config.toml
d_shared_expert = 0
routed_scale = 1.0
router_z_loss = 0.001
init_std_router = 0.00941
n_kv_head = 4
norm_place = "pre"
rope_fraction = 1.0
tie_embeddings = false
parallel_block = false
init_std_qkv = 0.0301
optimizer = "muon_variant"
warmup_steps = 200
dataset = "wikipedia_en"
Below are experts of layer 5 (counted from 0) of a mixture-of-experts language model. Rows are named router (the router's row for the expert), up (a neuron's input weights, with its number) and show model dimensions 0-255. Each number is 128 + 24 x the weight over its row's rms, rounded and kept within 0 to 255. Numbers have three digits each.
After each expert's rows: "comes after" lists some tokens at least twice as common just before its tokens as in all text. This comes from a sample of Wikipedia text that the model never trained on. Tokens count by the router's weight.

# expert 9
router:132144127131137162124112115112068166139213157203116136133167190114130130131155133160125145146094120154093107110142117107128132123114125108128135108147105158126134132091130140117123121075139145113177081173122087155156133124116120111095131129120130124159128127135143124141127142105156121143141116158135124152107114107113123125147032157141183156084083146123107141132146073139124137125108115097122144114128088108149145137127140134133132108140123127115152112123156136140139133119081102166106118119122144141072141123122130121138121129152141123089111169105160124125153139121113136130160117129106135115107129124119106167137116140140111130153107103148080179131118133124138223185110117131107122148132174124132150154136123100135133156133118137096130116140154142164071150145089143
up0:107113158173109164150127113126135155136125120124139135138137144128128098160118186135151120101132106132135155114177191158149129113130145138160184128134117099136118126089137128152164131105144142162171128130092118172118149119138077134143133139131096135126148102107156132107093107122162115145150076127152177119122128121126105131147124178094112093123100117111161133131138102128132146112126099140102155133133067138136107147083141134151104103134089147110136102107091122092124127126128119139119164154175163148118104093125097104166096140139116125142127183165121200089091150141091119115150109119109100171171128125085131132126098108152155178159133118180180134137142126170124169141122133116127136129140124173117148133138133165145174114123118146165115126115157119164121126146134149
comes after: "1", "2", "0", "9", "8", "3"

# expert 1
router:121159160128130158140136144090114118135139161166129127185130158129101103127127152132149110148102159116079134092118133098114143119180187125154113134116089116158161124104133118121119092159113173101140094105092129147148100183124092085115124138122166129153099111144140129111107143150108147083091118142127102117113117132087151081134123147128137131147107117106107112185115028170102114143064136108138113129147127157137130152164144162158140145154146148089125162130116157098118131102149108146106155157156179138141142127138100122093122109152121129130103140098144132086128156146112121124130155175112136155076117128150101100143142154112142111124137115165132090153148124152149130143123129134134133167151133185096127145137138108098116140117134112113151105149112124143111145155160148
up0:138123157138169117146155124113124133162145137137131077185146104149109086148146121127095137096118138111107125121157161115159102138157140141104134136124128142140163126135142120139106153121066138130150138139116146141169114139117123140128105156133139123151076163111151164122125161117073102109126182158114159088104122106074154112132159151125160132117117110172162101072149148126144103126093138116139105122099159069125149059175135107169142143144114128146165200162116125144092120127146132108117124141164135131108116101106092112114126096106102126130139086150136090147154140090155137125139123126158144110151131149172109126159180156155164128105107164150115123163132115136149125132095146130108115099144126143147121135114138141067132122114122082137126157108120147161167150147114125
comes after: " ", ",", ".", ":", " G", " P"

# expert 13
router:155122152150140128181124113103104121136128145156157139145121152106164134133088127120147168127093128125131089136124134128090113123133161098136140116117144118157136147118135156116141075122143132115154104119093095146168124141121141139123112126202119102137127112094120130115104185149150167089132098151125098120120129091108129113166100144162131141122122146117141151157128126145120137129156116104118130130167138115139090145150135138143149156143152123100129122123119160102117142062132099100135164202109116153135089125111137138062090128155171125114085133135143107096146135115157130143186135141167106128134126162163117113131117135150164145139153122095123170123145166167164118107121099157135148069162110130172131118143101126143150155148102061104118154171103143164156134145079142
up0:112095124109134123128110108109127142154125151125170084125122128103094115168111120084122175077149123105149108124099148104122066153118090134145127145159091110108137121096136093140180101086103125165118137093121159155160151111113109132098121135132156108110109121126127089107109172144079183165155113125110104115124145121128118167137142133091140136123141133125084111139161149142098192123132115103103098110149134062116135138140149120156119111155088146078106129132130124092113149118147142129098157161098141115103158120161089157154120120155145134102142121127134144154125152151110145097114073143121122126127136121111118178161127132144139140136110155131105163111172096146177139132103155109104131124132142117105149124098127074131067113138119079112089111098103159107133153109128124
comes after: "\n", " the", "-", "==", ".", "==="

# expert 3
router:145144157105128128152074136148090095145135164092147125169161145125095142104132128150143139135115107105107125129129215104135170112117161140122138096126110126120106108123129164117140103164122112096143113167108110132117132150143155121140124090144067124115105115103133136144093126162150118097119151149140145125095138092119120094149128153167123139130101127155154147116088117135159134158113102121104163111171178077132131155149130109134144151114127102139102115165102107158123106110105092147140137114114114124080133142136113149123112120136138103105148168114143139114162128163128089116166102128047094107088128105155081158114137115121144086132164156130111201145139140094159140128137171136109121135133186120133093131080102137113123110116135134139105118173153139171144133141121134
up0:138112123134138115141096104165148112127114125119081136140120207114080111147141125111118133139110119088112119117153123092117174140137129108098120099130147092114139117132144124138115125126122116126076106101159143178103106168131138137111147108153092140102076193131134147061098153126106113132101148087124168099109091121089110118160112105136093142116141104123135138117147102135152081102134139133127112107140095161129120120131177152140179126114057128112158132143174146175153159102119128158140116131178127161161115185091105141158140147133149103100115126151144120108111120099147107146171132150167108118105114133140132123171087109100095112142133151109097120125124096143147128129131115151165145125125134110159131116120155145143135136127120123126069127158147131120138125139092190
comes after: "\n", " it", " which", " It", " is", " was"

# expert 0
router:150161133147095152114078103125143132165132143154137157153122121138094135098137149144167115101122125141117134121118111138096139123137137096144145111134106150141117126108128129116122114134137106136119127125133137138182122117152150073093159123163126107091128135131147149123139110160105145145130135186145111160113150133106129133172092138146110154107105131120132136130130124156107100120061121155135112134125124153160112196159114127131186108144139116166086076122144122131157112153125142125155111107161146183162175145137130159147104146186166115095164087149133136116133125120183144132149105185127126151112135175132137152121165137118108136156105110131094116139162154095090140134165118147103129121094146166110148089107146172127118161081146118100177126139054142162099135140143137
up0:137113146138113144130110126131119126138137180162166150171100120143125100140120114140178127115126134163170126120105135092124101144136180114173130149095150073103128094163118139128119147157113120167115080128097080143152167141121169130117137119134119156125086145059183082150134104152136128136137152171155115136088076146152114136144138135139193083128140137108112124135089100137153150108145129131119130137115129160169101178140095154127109122129206118167121153149122163133140136119114128141113117157141127129149148105120131119106161154122149143134108122177121121085094098129183134096128144140134126128122176130143146147112144135136103153136102138110169115153101106155097127124155147122132137163143161106147121143126130148146086158140163161141121142107155152135136149087141101
comes after: " ", "s", "–", " ==", " However", "°"